config.yaml
n_layer: 8
d_model: 160
n_experts: 40
experts_per_token: 2
d_expert: 144
d_shared_expert: 0
activation: "squared_relu"
moe_layers: [1, 2, 3, 4, 5, 6, 7]
router_score: "softmax"
normalize_top_k: false
routed_scale: 6.09
balance_loss: 0.00434
balance_bias: false
init_std_router: 0.0291
lr_router: 0.000663
vocab_size: 2605
norm: "rmsnorm"
norm_eps: 1e-05
tie_embeddings: true
optimizer: "adamw"
lr: 0.00354
beta1: 0.9
beta2: 0.95
grad_clip: 2.0
batch_tokens: 131072
seq_len: 1024
train_tokens: 684700000
steps: 5224
dataset: "wikipedia_en"
Below are experts of layer 2 (counted from 0) of a mixture-of-experts language model. Rows are named router (the router's row for the expert), up (a neuron's input weights, with its number), down (a neuron's output weights, with its number) and show model dimensions 0-79. Each number is 500 + 25 x the weight over its row's rms, rounded and kept within 0 to 999. Numbers have three digits each.
After each expert's rows: "comes before" lists some tokens at least twice as common just after its tokens as in all text. This comes from a sample of Wikipedia text that the model never trained on. Tokens count by the router's weight.

# expert 16
router:463502494523485521481525492490469483506504485456491460519513492500493529482538478511519522501508448494493547503546455510527533452493494490519485518500472488459498524477448475508491501492449480511487505499510522509536528513483521514492496479
up0:500495516472464503506497469485468509501526515444483476570502474479483463508487498446503488498494471483516559490482515512518508523464467543494511458514500482493497471505494460499484489491530515532486503499544492487507481513464498504475506514
down0:499502486495482485530495488535471482481490496502447489469523528477509542548474531516528534508504492503529491493467498530514556479490464480537507483537480535488521520500549497471503546465508470528487477524523513528549500493494572483491523517
up1:481480521519501490463505520498498481482497488479513508490482502533488495475488488504524518464509488510493496476496513532501538527479478533540461457497460544529465512482517446495483510534499527518512448516478492467491475475457505513509484532
down1:449499525514520502474522499476486482459518531520530503502500545511536438465537520515524496516445497454495467502526492522483502477461515466550485518524502478507480453500517526473483479510540516475533456509473505477533513455520466528491475499
up2:489474489501502500490506505439495499490552510495464500501486505514443501478485479488488519499478525467499494504508480492518494514465491492497493531485483486509474488497513499500490510505553544512470525529541475451476501506502477491523525508
down2:481489492471499511548527517517499515522518500513532471503511446467489495431472544504485513489499487458492499480508445483479488467538489479514514506514492553501492460516508496465475525458531521508539522547515519489517494512516516464494510458
up3:451543439510501484474489546446516500501466500506478506518508467532526512485528510502486516502480502472531475515478545496480534508532530494510515474509532512493487544497484454518498507549524516447461519510525521467487548476498507466517509520
down3:496504504448492504496502517501506525492449502515528489523500487466487498504513505495569498499498482547504476494505510496535508519532526510505486503487534502474495516514464486541513475526507508507488471440496512491513488435471539477501477496
up4:514453491523469517498501482502522508495511533476537493552516513472507480551472505477494497540509518486537527553499484511479507484505462504450476461496442537506520507495463516522491531454523540502473434461495500515512535520466486505496486482
down4:473529532517491502527491497563527504473529517449497470496533512508487524550506498466500494532514490502472517496496496482459505519520515487493499517539461516514460492537527540458500501495495497509475478513477508500506478549493469520459528522
up5:474439502505483458471499491518489493512507481541510480503491486480453486458532516487460507539501491490503511529496465495507532524516508476534507516518494501489510538498498521502523483524457499508494495517489490472424539538480507518508519509
down5:529510445474481505492480491498497500509477534494496513544513458492469475504519479465483488523486497493482479456545491520476460534499504535522476471509461510500468517498476525460476512495508558521504526495516522481460478509521514505490559568
up6:509517497522459481517513513492480507490535505486482575523491506513499484514494483507505522499526532511532507502489460494476460508496488504484452506467502543497465528538498501471491525497495523478474511511469472501509479505486457482498482529
down6:482494542516495484511492493515486521467461503497517497483454510510540465492497506544492468450495496498502459491505511504504523489490549481504511518516478469459492502479442457481485487475492515434545541463484466519506496470483479486487488554
up7:464487519492476447474478477501480506494492507502484481468463491502516556486489539538534481471506514531487479507496521500452494495471572507474524529535535491494536485497490505482518521489504501520522484475524481479487472515518533531501485537
down7:533514457512477468493510465570544518512510494475486504518488509500514522512504458531472525541485489524493512498499495477490580526466481475499518491525502502480488518554539504519536509448516507576494516486488486512516504457475502481492468494
up8:498507484505467496482517500450528489490515551514501532540528511488487541452510496527501483512557488519502512515487490531474543512524501555523488540499517472514507504496495472476496458542508484496459518512502527523492495498508482524500521481
down8:502512520551511493469474505519503480536542516459485510466473504480535484513493532511492512517519475478513505548493502482549513457498454488507493490497513492458521506504493467469460498502472477502538472540473547506517504411525512523463476518
up9:503462511451537491489532498483502496497505501541482499469503473528478497514535511524513561496497466501507510490500532502509509493499473521510514512528507471507462542500523465487514462513462508492470477494505510465478525529516496522476482460
down9:547504474497504509472510511476518508515505528503475508506452487491490451471529479491509503484468515525485518496553492489519490473473564531487472482541531504518485495457526511482511515486497493529518552499487501484477475494516475498440455509
up10:479477484493493517510513507462504467523517557482513492534508470488505498492522493499469483512512560482491510538527516551469548538486451546517501495488512518461510514483558536552526531471460500503433496453454479488499506535524528470490487532
down10:458505522552489507472470510538455499478534506539474495508496458529510500508529493506500555465500513480488459516554523524524451473473505498457504493482472503507480489482491491469477500506499503475503516496505508498519490532505542493493515499
up11:517497502470527486487514483476476534469529516484497541475468518472469534499527491551486485510450501535501478506487465555508474481507525499494517475498495477516530524496449520501519526428512525455457490484508475496468490501476544518520490496
down11:499496537533511495517509490488515497484488517512526504476516545559517511508531542522479530481524453496528460505533494475495473487509497561522510539517465487487481495484474482485494512489457509498477492530518510469478499499552487470476491468
up12:503501502455488522526570481492496511470525486535480481521455430502467516526507524552503514512506488500510494567485473525536483489503523465496473523516491442493516526517480501529480504460502498483472469492522448475458485505520505485476510496
down12:475468516522513496524475462498497481495492439485501472504473517509497503512478535535490532494511503473470486554515498469545536481499494484497484467506479508480524479513494491528518527442484484533510506500518538494511476481480519542473453498
comes before: "ing", "ed", " to", " in", " on", "s"

# expert 10
router:536470493523538451534501512523500502503492472469503509463500515498511476483513554467508511471520517489470493477504530498476492486496476509462482511472481496487481481497502473548511466473458529526536487536470515509443545530480554456494474523
up0:472519506422509483508500501510510467454495480475448496541510484543483499523484538520512543487543531519518542512487514488470468509491487465485543508493514497519505515464471471483506498518469516511527540501549531474493471490489470498545506487
down0:505481496545488454544515459506525479485451475468536481476482536489541494471481530502488533469546488500473458540492501526491520485456527536546536492501569499486504493474501483511506533523525463526509483494503495477503495483531486507498487462
up1:494486505443485475500513514492481489458485480465471477494494494523504515503516524510476526486509532493528491495500488502476478516530498561489551494526517526502521512503496513517490509496476466506539460485498504497479542522506479512492472522
down1:491521518540525469536532510542509502526481471496470485483516518499514478487453488476444520478476512521473505484470506543512467528487495499481464486485504564509481466525495523499507574485529489517540457446496493482519431492485489551464474484
up2:491478507515501469509531522487565483469508493464523511482508531547504484518528491475449530491464523421489496479509493540465489533476486523512503497509571466500476517479483469542523516490497534486497526516501499461494540497485499517512515480
down2:459514539517507468493523481547501495477507498515515487493462526515516462512459523449521488466518482536495475489519489520550490495531522489474501530492497543504477480472523511490522502491494473528525484481513511505533467453480503477517521541
up3:438536523528529455503488469518465472458493497495478464492468505505493493517527505506505470476477481456536568507494503528488492479526493476496547506509581478482480533472517510523492517516490513471491517496541522468500516547527484471521534486
down3:517482507475486481512481508524512515515485478480553519506494500456497503505495526457508553496535521482522478472537482546457483536511499496476517486544491510517509492491489449513521531477488524497507504501509469518467513467504526449464519535
up4:504474506493500498527510443472532461489513510513478495524494500479451475466528470548474501475501520511495512508521532511543539480505500481506510542502513468508434518475506513465497486498513467544499464471519479495584498514497499490524517421
down4:509513538481461484517492464483493497543515514485515510489506478444497494508495474473459516470479489538511480507477488520465508480482528492502464527551466490483524490453465520509516498493501478459507533494487463569538523519495485502474461507
up5:495531518463501491498511454516495493461504501518526503492558496557488486515501490512492481537521482475487501498531493484513505496489538461443494471575483509543495533530483514485494504457480521478498466439472479476457460519520506484508511533
down5:525545454547487523493518512507498527494544510531534530487510489530544464507504493454521503494552534511479477478532476511523485492531455546539522446476477515477528506559513509539491518469530506512523468501506451490526513496521512501488495500
up6:496540515474479488476514530534491478484481505514526484517480518556503542477495474501502522525497497513495483502482478489485466515518501534487502463488485536501519495478487497480531529488488520515503464481474489480571533481455489515471488529
down6:498523526503503458476506513522490473490455505534512457516480524536506501514519510498550450508502485514523496497480525508497518498493497480521504447471499519532445475447562487510511462513465468534516490450498529491516502546520491522458505474
up7:480478519486500490473513495481503526516502484504532477497490489510501525531485486509458462498542518484504486515492488498478481502527517534471563480533505532462520503521507524523507522482473508514521510451513483501453516512497495516465509533
down7:529507512462477481565492476502516450549486482470474460558493489457492495483470503524469558521490545508507511490474501500506528527492500471493475479482527503525483462526463533483486529503522457479501511473498493511525417494482497540491499493
up8:497467495508514500523526489501515505475491527500512498494489505490502456508491464473467507534491520515497521516509474481523519508501499510479452505517464505495523484457514520499484468451507478519479493467561490470477549465458525543494458462
down8:483475521492504477497501498528494485529470534483479516496564531483475566525483513487478506502478463532487517508495505463520503490477479491510470503486516488475509470475499463481487490494483502510474489507488504520548520527510514500463453480
up9:484511475487483485505506522501476486488489505501485481538510482521477486511508483519491528500509441510529552487502495482528522515497482528536474465458527492538426535526517483451486474548504484496485517513545533451523514483510492464549493490
down9:503515509505524477476521510519487499518491499541493464522520508509491529543488502463445528491495497520509513482479515484529527513478506489520514494510552476508464501537526553513455570502462545530490494551507472519466495502483490514521514509
up10:501454490524494513506526494481538482486492489526515488516480488571516551473502490520466503506478500500503534508523490504481517526508513477477456512504511492520483502497518483490477519531528516509487487495468462492538471499503507557507494497
down10:509477512493522514489449488520479512495521528487531524518487477478501540481481506484521513514512498546481507461496487456480507536524523471482559521518482481510529502487493527541520489481481519546555526473478513513472454497502520480539490537
up11:488465506514511485487495497473536558502534491486492521495493476488485536538523559499506503508504556491485531483471462510525470515491496482496538469510503458492545499486519499525517493503498491465465560502531456506472460519515539512502490508
down11:500487501522527480487511500498511457483473536486504489514488494505484521500496523478499518485470474533511508534507519464532511507517509473482464518459504464469451524523454487495534502492504452490473480481477524474504508519481479501486480485
up12:509509486466497504515478436522481506483524531485530482528490450486456547472501507481496488495551481479535528519469514512513503471508482527502500520495482488493487506570487506500487527514550496462464442463510471483493511501497513505501547486
down12:519480529479553447502447464498466508540508504503492514489515476502495531484499519487483500472529487481522507471538467483484516503501466507477502524469494467515535476505524508519495526560456503492508496521539528524490527501516478437541509548
comes before: " |", "6", "8", "9", "7", "4"

# expert 25
router:460538523471476485474506488516512456449493499481466471504464465495501519502507462491496495489497480487509493509530492498486487436497512511518494505484511516471491517529490448548459485525502524460520472482491524525482528530504538507520500480
up0:487497486483472514457500470506438486479491510481498470482541568498532451495484515533525461518512518460493520486467555509498501554470511467466517504537488503484528546520478509458499490470510544540488480524479522502454510467537472499505531504
down0:494467510475491502463550529500513513506520462501460516497538533494509536555537482503490554513477535514515486537514484520537522497471488474509523562519496489496517498494565489495472535456463527480487451535523521489527491541534478473474560536
up1:501497467471478494526529507538443540505502481517507501497489472489472540524530464514475536439509502526460535505480551545525504499524483500478454490482480453495484556508486528513495504525508504503511461485520473476466469505496450498516492497
down1:505478515483541518502504477505486511491490467486468534499519434482532463525517508511513517510497513543437464530480487487494504505495503531495477462510503521518455530498493543501521495537503510496457508521523503520504477495507428536494477494
up2:501480497506462461496501480501496465497507489527483532487486500483513521443498452500480493525508488459514512483534507508486468490538517504510507508485497493547492523471497480505517472463480513514530500502485507450495477484503468499501537495
down2:531499522511511486509511507527504508496506502465468552466495505469488516483485477495489458470485502494537499473512478501472531453523517468475480500490505490508490487519506497502492503474512453485514460496464540516533489505469504505513468503
up3:481509509503511504515524525514444469508489458493488488490476459513527523463534520501470524489505473490477453493520534489516522499484530514534528504516545467550484482484537484524474501517521565468500485514510503472484528486508495455528529577
down3:513487487509514521521527518523515510518497509507525462517514512530508494526480459510516461506461539497508461495503527499519519487474500492455481542505524507512500475530521482539526496556512535463472454528502509519510490537516523513502505475
up4:450492497562455511543484479511479545472525467453498480512488490469485463543530511507526530522547480502583529513471472499491496493499526505472482514508511537498481509505478486479520508506503499485499493516517465511521478502450487510510440491
down4:485504583504472441501506529520445459546510512490539496459488464476500495480474508480541518519484520484499442519484494475480483497500520464481518460491547527544497500474492538491471483531465525506552521492457519545517511542506505512509530518
up5:466486525489471465463464493506494506501480495559470519484475537545453507497505508481492480495518492560483525562466526493445537475545482524528531496526452525497528504518508499504511516505501541517482522541478507491461495504465508502485525494
down5:567466496496506512483473545481518539465489530471481498503494482477497530514548532456491498544517513538543511492496469492523492510471486485519506519474504446531493478519505484448508509474511499462516465479493517491462505466468527471490506536
up6:552506505478458466528510467499516488497495475519461519553563480505491470513490480487513481486503529521526506468502484505541513519519507498450463524478476491541524492497529526437524516534472542489491478547520503489529498448461509494496555512
down6:442476552497522528509487474493444495475489534483475459494480467538524484521518515515516508564493491478495492484513497498476500486472440501505511528509548488490513517504531507496502491508497519508507542542483484475502513518481494525522507500
up7:500481536506535502497501457455474503472473524500493494489454470465514492488434485514517435472517516530536501500478514495523492518519544505470529543512517478500531468480516499527538521497501495498525563480511473470468532521486506508507490488
down7:502539508517518463477457480497523469470483530481445493465507470490499468520486495537483539518540505522566498454474503534490509482461470506465514487504518506502536503468499494522511473523511472489498500494500515526560535468500504536490504459
up8:501501512532506493438523535484500542492485525540465517509476473495458502474473490512497478503458514541486515494511484502528518511528524536535525503477494533506517507507528512479486478408482525462498490514479439496525493524495529473522517469
down8:470493500498518529487489508515444507507539485501521508511543481538468515541529486528489488515479494522511515490497552486505502481495497526453529566491479488486472476510473535526532482486497467496530459529525488498499490475531484497474480477
up9:454499476464476503493501490521487514468537486529537532532503471512483483471511499548479553463510493485495487532498479507488516491503441557517473520524503497489480490486507492529495508517444503472455504536530492488480496505479482469484494474
down9:506505484445481500490539508526515525462499513484467501499500468547530465512498476480540596527509492461455502502520493518493518487503501538498492505527538473472476515488521531525496505476476477511499536532546475498500538521513489495480528496
up10:492470491499495527468478518531505553514477492525489496481490486484505520463496507489490532523493532482500518488526508524490515520472541526536482531474452498492485542522544547482478500465524476498490496472464469484437488507479498538517498487
down10:528525526500534508493481500478505506510450535521535510513463490464490524476494532506517473500553484508497500506516515506479479515532501515525464488494524477551513506448477548489492498516508504500504479496470506463531496512464508491507493511
up11:493498478504486500558522468458534501511512500440471519498527468468453499492550503483510459495519504492504495502478503523522491485496494474476491488484463495552516455481483506517509529497490556494465474476549475520504497500487519496494466538
down11:496498482487489509482488459543496492538473525455468500475487505502503509529485475489528513538487466506488476515492505480507504511548539468460507497533462493509493501530533489504522496497475511494532477473479500506538501513520516509476507540
up12:538507496475498535531537506540490457465482517489495487520506489483487516478520468531490502523461472486494530537504465487523473472562462479475493502518496487481456510494483484490472455499503538490505442484499484495471540472506476542459485523
down12:501473544534530499563482482491533471482492486465489526502519522496485493493544476526485540489462482492508520501499496540502501489451546499523497488526512459453492479512523512492485492494462461528511488508514522526496494514513497529449425495
comes before: " a", " by", " in", " the", " to", " on"

# expert 24
router:503508437465511510467471474494529538523497527470551513452491509530529454486482496509518493531547495493496494475539505483458458452511491481535489531477516494499485524551463475513491508501509531543494500502539528495501532497511514483479467525
up5:486501484450498495499520500468506517476466487488530513433508462537481471479492540510489499440512506510481520480503462479473491514542518526512486499514503514543520506475525497494463530496493532537439511428513481471475486532481539516525512533
down5:520503472488522511503484473501501510505500542530463482490490482503513471503482501451506502484508528528485495503506518441501492510511524475491536509475532461525483512516495508516485476495532527497531517471557464464527515480514559549472533504
up6:517490492472502487505507511479445521495462479470468520527554498508521462536509544509513513461538509508507519502441436488500499467498462489457500496488513469537531495465522528489535510541491515536501462498542499460500468469490477470489498460
down6:506520501487512492471505507521492495509459490494481487526452540515532453504507483467469523480495525485503484510445501479526560514501500505491508460439502486486551475475509504482566493498486487525476520512503485503420499493526479496509500426
up7:503468526483482469502488465516510467488559486514506473498536500521485492511504481464518504482517506458489492507474505489486511512495529524496495563527485513520521539499504497527524547453496475546489506432527517491492486527504490478493514498
down7:498495495526515479532469455542482528507469488490502490558497507481462505502456532475485557535518522503518501486497498493502531478464488525472472464532533510458492499477460508519529496480508498486512492506507503477519492534532513492492468512
up8:458505497550475489475527479523505505496525525527521498508475481515484466454514512494506485532471526478492484480496473563524522472452518537504476526490487491513489529489529530485465477506461540515486508492501516504500502492516534480532470508
down8:486491543524481480523473481506478468456499495529479509490492497503479526458520548473492531470481508511512513506502470495518453428515491493512532501481514456523512486469476530506492483517485477466519506562479463536478473548482496511508523523
up9:526479507507554476439494502466535489518494505514489495527502447455502476452511493502467536532494501464518532483495494526485534557452489507510476481490495548538509524496535496514553495505480524535451482497477476485484470510456495552496480521
down9:490505518483473546474484521516515490535512540497515504511534454484539502510509480513535495487506488485486481509486468512484517540536517522534483504499523509513520503470492543508489528528474496547480480537511484507473501511516476433500483538
up10:488502487478493517502490478468487483507491544500552509508533461499471478456476507525476500501442549504542505498509507537473531516489483499507482448499553486491461499492536473502472507448482506507437504512464475509527507550487518508506492505
down10:502505490492507494512454483469494502462521536543478531545500473524511509506495501525463482494464504533532519501512502493506498468475517500502482563472513513521468471489495505478522470498516503475504505480462500464532477548513479461500473485
up11:468497525472483456441509495498512492525504516485500537544470530492489473465510535508467481485517481492484495488478495502554479489488493511514456563514495520519519521483514466488502519502501496510470549510509490489523510497504490495559522505
down11:478477486500510517481490468553481509513494470508530477494506533451538496515473510498533470486483472500473502480491455472540474475536505445509509503501508481500527518479488494467474519510526427516506478508505475536508532520454511510526510544
up12:506518482511505487502528512522510461505497506484476516487480485487482492499519494461491514564476491479500492555499481520518484471523463499487491506504520481478493480508473496522536537475545497536485456524482485489470474491499479533449471465
down12:457519540517538486536476467520498487498521494479502501486497507520517498502458478506484515463521497494534471511529539498523505479505474525523494491521535476488473459494496556480506496498461485554494493520483574483525477488533448515492464492
up13:485499498485510498492440501517447507484494505557502543468520462527503500510487507495536488494532500530523538490505504536474506534480504494475501528528523497498476487483483512519506510494478566479507496480507473477560480479486469524506525502
down13:525533490484507519517502496499492516505468520476455500473485477523489466519485440481479479540530486501498473491481473518471492493535548466467488522533536489502503486508528449523453534490540523432496499524519531481464531478514467492554482487
up14:471464548519518504505491456505520489460511528491447507547500518531492513498489585508474471489542507520522576523488518497479508475521519490510522542483509494519502465542506528495496470485510450530511458526501490511538506509490504491529500470
down14:493532513476458497543516509514523521509454466454508507480479533500513497495475525488511552504481480479538486478489491515458482508518534557528517480475470486549498485498517531498521493535504472480492505514505528560501526512526550493477471482
up15:503479468552480522498488500513479455506497514538536534486500509451503497520494528525434526485529491486505485468518495492472523451470564509496494507519540484541492513466494456498524463515471503520530482497515456504519500524475492489547489482
down15:485499537507507521480497485507516511492522518503512545461493480483483489496517525493495496469519531486494460529509533495496461475489496482486453481468515448528514501517484480464526454538514506517545501497513485473516487484452473502468491494
up16:481485478510537499454460485471496491446537535488503495509490490473462497479502547528503474528509500528554508540481478495509487480508465510498532503499506518493468504544493496515513529533517476497514481499514484526519462499467518517497503496
down16:480462515491551481532515479513484518528503514477478478471479542511497540503491508519536492497497497532513523490465494477546473486486504525536504488497499505462492511501488493520524482493521476483524519484530524495562525487495511498520462556
up17:497517504478513497565469481505500512482508523529505459508487530519471491507496492477477533514504487471483502510475447464449474434482508472486531535500468520542472517518493504483503528465515483485458506500549457491462492524502469471540515512
down17:475500536496501486496478488545468492472521515533486500500483511547509503492499430491539504464511504444489478521474509471496525465517475486507473478500485527473487507486476520499511521511465483468475510515521519464559469501515444498517511483
comes before: " of", "ing", " in", " to", " and", " for"

# expert 33
router:475501550477491515491554478514542489485477550515494497506487484545452460502507462543513499514470459469507505441529482511515489516493540457539541469460465503494503488477523491481495486488480465564465498471541552509521526491525527528473530496
up0:464487486446453455474520449520492507482519500493491529524526518438479498470517528479528447504475481468509484487457557500537477515502481518513483491520464482508514498457508498488473490435477529542515518496494504496517473509514521505527550514
down0:519520532521489519518484497481480501504523515471473498507473515457489488489513485531506524557516470513504464528490498490507531482496518486505474492456525514536507489450461476494495500492518479461512499496533546488520513495500478540508481424
up1:465510517539489457468526526499499450488490472492509530512502507443541547483486490523504524528535492500529568489472494516488494515484515505477492481517556491497515511512527496539514520510475529533497533462514515473504498485512466519478497572
down1:507479523499532494496500508468521451506518484505505512494488498460520510492477484484519504480477526538493502462471501477518498522461470493471495577499513519470505485456505489507497490519506472513512496489512483493498497493475469534547518466
up2:525466495488534495491482475492491522495501487482488487482530494501525497517515509461489478457473518434493547483478516563483504508467465539509478534471508469513481523515524524526539496517496497503472457534510507467429450497481517496493478478
down2:490484452472505482508487512521494500519479512487569491517521465499514504467440477485522552461509505488451488516530456520519463522497471452539491517496546487478504460463509475488512459491485488511566482451527505500522498462481487512527522496
up3:479504518522506472492514502492483481480507521480510513501490458502520455474503511463491528443495518482526533515489466497469523501466523509531482449526511491483519477489465459511487531527510500528449535493505538497500529496480492456476508549
down3:527502468499503524471487491495504541520513524472540498522529490458536481502484501536500487517521518473493448484541540462478497515507498500507500468507487493495453425536483491470513542478479535499497501535485482502482497514493509516463502495
up4:460485501508526494497567472510504470493499522500483531475505499481470488495499494488508503534486487465518530520468484493499485500536523491491491458526526484469469500481506514495517485460495520459477473424483534472476504493503518504472490487
down4:478486532486490503493498470543493517430501471482508528462490470524543478580520487467514466502494492498489470525491497507523511459559498525513524561512502496523528545502485477471496543495467509492484485499480531506527539522498481497533535539
up5:492514506520528514506550522487494478513505489533463498467491524542486475468451515481472510538474489499533477505458476491446529505538544489477491506508493509515487516544486515516479530522466560508463478515484515465484507443482475519562530488
down5:486480505503478515466473525504466494468504539493510514499513468494513525516481508459533512517496512487505464502503491488513515515521490488467531496486481458492532518534516543470501540488493503508509482514515509533472483492519545511524584559
up6:492485481471544457495494506491511456484498483475490530506482450502544499470490513499530537481530506463478549537461485506469505523485514469481528492510469497508473487463486525495467499502535523503470517483512461473504476502424505502501490486
down6:488531549518504505479466517490510482493450527520460531493504489496520500539504490475482488476452530507526480467495499516536487468503477494433490552452526514550466499431522534527514485518498460472463485456465510489533522531512461489489518469
up7:506516540485473437473525494484476525557509481475496500531474458522519533534479516464502500453495496476481500524515519470471536463543497503483512496570507472527493524478465498526482478500476483489488493504529490459435450501491497520492508500
down7:539518492492443457466508508509533516538475532504489480489519512508516494512508509514518542510533483517519532505529518459491555503489487492509503480505528442498470486483523457490507525489509492484531484513538522482492478475498487546483480484
up8:486486505495540500500482509474503538485543499484533523501555492534507501495551489541523489518424481537534484491517500530544499452508501558522519538500494493498469500521555518470518457499509518517547510489494510492525502479495493473519509470
down8:503483543530529472491496476512506475514490469463511501458505538518501521528499540520469518494513444523520508540488483462456508459508499483496534490477483478505526494511485512472527455456494531478505499518511510460458468502508502512490522476
up9:500500498499555516430457480478522496456495483475491526522543485522507492494486489502487546510500500501494543519475505475501510506506473489475531478545467510509508529500508486497507497518490489502439443503532508473499481480486507541504469466
down9:504508479512513536484482500482498516505495540513435489521536446435503505500515490480487559478496506513489514476503530496499513502473488483516507509481515485504483571480455497507509501497516513527518521478513507507518480473526526462508500550
up10:525493458486495517471526482476496439491502516497516499514513468437496464468471512490476501468498482479483473524532495560507537516534498530505456507481482522499483499466494466505518486476507507522515498496489520520506476507489500515498482504
down10:483497544535539509482483481522485494504495516503500501471459525441532492538503532491492514444528465473536497531491533529491482459495510495521429555488471514516480529488480492442515495544516476480504470505508490472501513562495491518513503521
up11:476494478465485485497494503451535523520502483513508498545468481511508481462534535505484523487479543496501502556502533544467467473539474520490515461518489487501530493477488456478483433477464507484462497519498449520513504471477517510519486475
down11:479441512542499506493468468498464492509511498541530465505521485538482538462537516488510544493498540491489468486511495459472471489552460505437524517491490443523538508478521566484513474496511480501499512520488437490489470478493516482499494503
up12:481487471493510516512469469515523455489546485508501479538481486527503531452506482484506497536488491503469481555521490521536507476516461500484487489520508513473502480490496500521530461471522495503492409474506477495512466493500503526530483495
down12:482464511501529511486485472524474498533530508480514502491476516516498508466485477496490443448495552475506477502479532432525498511505507480468483492514458498503510516478491521512523487469488474523512531521487545502529491459528501519521473560
comes before: " to", " the", ".", " in", " of", " a"

# expert 13
router:538496524487534494531524526518496438522539488472505499519479519509506447505490479476507505508486472489478498524499513475489529484465477512514489499508522468463466492495517496563485522486527479517541474542536504525448536480508462505514466482
up0:499484515502508462516521495528516517463507495503502479535539526498522507473531521494509500489458534452513538485471507482544545487455512470503492536519465473494544531492499531466478508474475527499519491484507486450512494499501511456517519486
down0:474511510528513504499492495509484477501508503470468538539477479528502474508529514471483483515464487529478505467492451569491496494488525506513483477537502543500471506441531505442487474550483523499498512454539510492486530515504473538471493526
up1:488512510453470479501515523468492530502494478542502474486503468491491525500477470522463476493536524505489522530509508507462514484540486542490487496480495518493461523528498506524469517485525547486479485510453514495491481517502485519476497474
down1:507517519534563515503522482453550500431467525532477499529503530499542521514541497505506497542476479524459494483506463500525506511494509533487506492459472499531499509508465484499504518514543478506463492479515515475533461517500500518454467467
up2:491500486467484485506514521493474482503497481503506512475491496498497518473505503481466523527479485503521497455502476520490479467501507504470490507532537474513464518504523521526507544509470496503512475504535507434469515487478480489563499537
down2:459492503497514497463506467529474494502480502512521475548449534499491493499485507477531532520527532500517484486523499498494489539516459498513494484465532503464502497492478519468494524516506480502543519553524508505500506567494510448500527499
up3:481510459532515506519505561496508473479504492517462473525492465499497491490534528511519511486502540517498488514506518537501524463494514511520501469505522467494484518473495496494493470482504467502486504522529503509517506433472468466547526505
down3:487486499463510509496507512515512505525440491524473466505510519507487523497530493476546448472490497526512513520539492502494488520512533448537509445459496513502471459538492463523511504519534476513463511468532522516505469477500489535479487500
up4:486512474520465531455478539521536471496482500520471486499538463515501516506532503497518538485486472496518543522515502551479462483477489527511471483493522435493476559526506483478485492490474541491503476479489520506478487477500468465518493508
down4:511496546527500496479503495480536508522491526478516459498464444511519504509478519525515476475500505490495528464530524475481423494490528461501538499525497482504461508470524524527524523473541482483518484523486495491479470528474504521499504488
up5:462460512502475484468497468507470475520471453501521477504470513517456464483525499533476487506518518511504495515470456482480527484480483497533494493511516488488484459485496492494489509494437505536495500473482524469530516523491507535509565532
down5:549498471486480508472482493559501536491475460520461485532486512481445533503504478501463500548538507546494501442504484485530493489466468494505497498477475525527532507504476457545462505464521467500513546475493476503539457484502527528497534509
up6:492529508514507479473511507491503511499512493495509477498517490556471493529533467487481501500561521502475520486516453513537512489513505509514503500482500531547520480477469512498475464547508553486499484461502478494531505492464534484528510517
down6:568453508494481489498489512449537521504499517504509538520439531515480493501542483523502549512482505469529484507496483504511488528481515480495488493481478497543493512496520485490489530486519501472453501466480511533518532503522496481472498482
up7:463471499526532515489503515502509471512531495474536515497462459512507499507486504507534470472495501484485484542500498531506500523484452469474532515531542477517545502529487515538562486515480501521512556481539462496453527513481470514526555549
down7:528476480458513503531506489487491495505502502484509514515523485509521515517540496487541521550481497447484445513518507494480481508502482489469524493462511507509524483531465470514499479514500489551562501443491505512486525477489460522523518477
up8:491403474537531476500528491497541478534530537505517473500484480527503528471512523498480477495506527488481485486487505496505531537518494553498525453532530470492497497492473529512503508485477476478506510498477464469535508441488493487540492498
down8:504466538542485488512506483520532514472533493510539483473546490498514459499503495521532537467496437531500496551519533535506454482508484522462540495527502499456467490508519527503525532511506512469500479528489511441512497524518479464504489513
up9:482470496528433477494504455428492450439520492479503474521505509501500474489495493491488506505467498479509528524464487508464498528505488499518492468494468531514506492507485452494457497534483481528467512505514522485550511522476505468512495513
down9:503496507476494521498506479516522501519488472536519474512556473486540493494491471542473492487495494499527512507487460528503496508544511484479527465502483482486507538500492528496474522484463503520486526468463498467522463498510527546544502543
up10:451497483460464520517503513496476458479553537517534480506450516498498500494498549494500504533477530485493501527487507558479540473470507507518491531473519520462526525530501479489541494479473495483480477512519509485512555483491539476566543581
down10:446521525502528487504479500512482533514462493468509472475487489528488513532498540518483482484443518487519449506506504499497493459467509515492540511465523518485519474490478518494510463474543500476472475502521472466485434517505484437430511510
up11:486509498478498497473445463448555470499507525472478466504516488472490498467497526493486493491479486448530484484465500509468467544456509483481490474526511508502516474493541520456535487455494500498500515479517489515530505507496508489519512545
down11:459494521509532505537491493568512512491512482463472474488516511460517508496505488525483519499515511503517487508539540476479454456452481513483524526490496511490474472479451440508546475452460504516468547540502469501510520516513518517461501472
up12:490487479491483505461469453493489461481517496504510510517511458485460537455523493511482483474523490455549497544485482521505522452490535492527494519522500481496481503469481539502484531474510582489493460486507460509474509510512487533524505518
down12:495504492508528515484498468524515498470481437513539481500500527468491501514534510475493546506527468479486473511489506504512523486505490465515505508501466526492541464468538487458492486486485543489472487469498478513495497548507518487484474511
comes before: "\n", "-", "a", "is", "us", " ="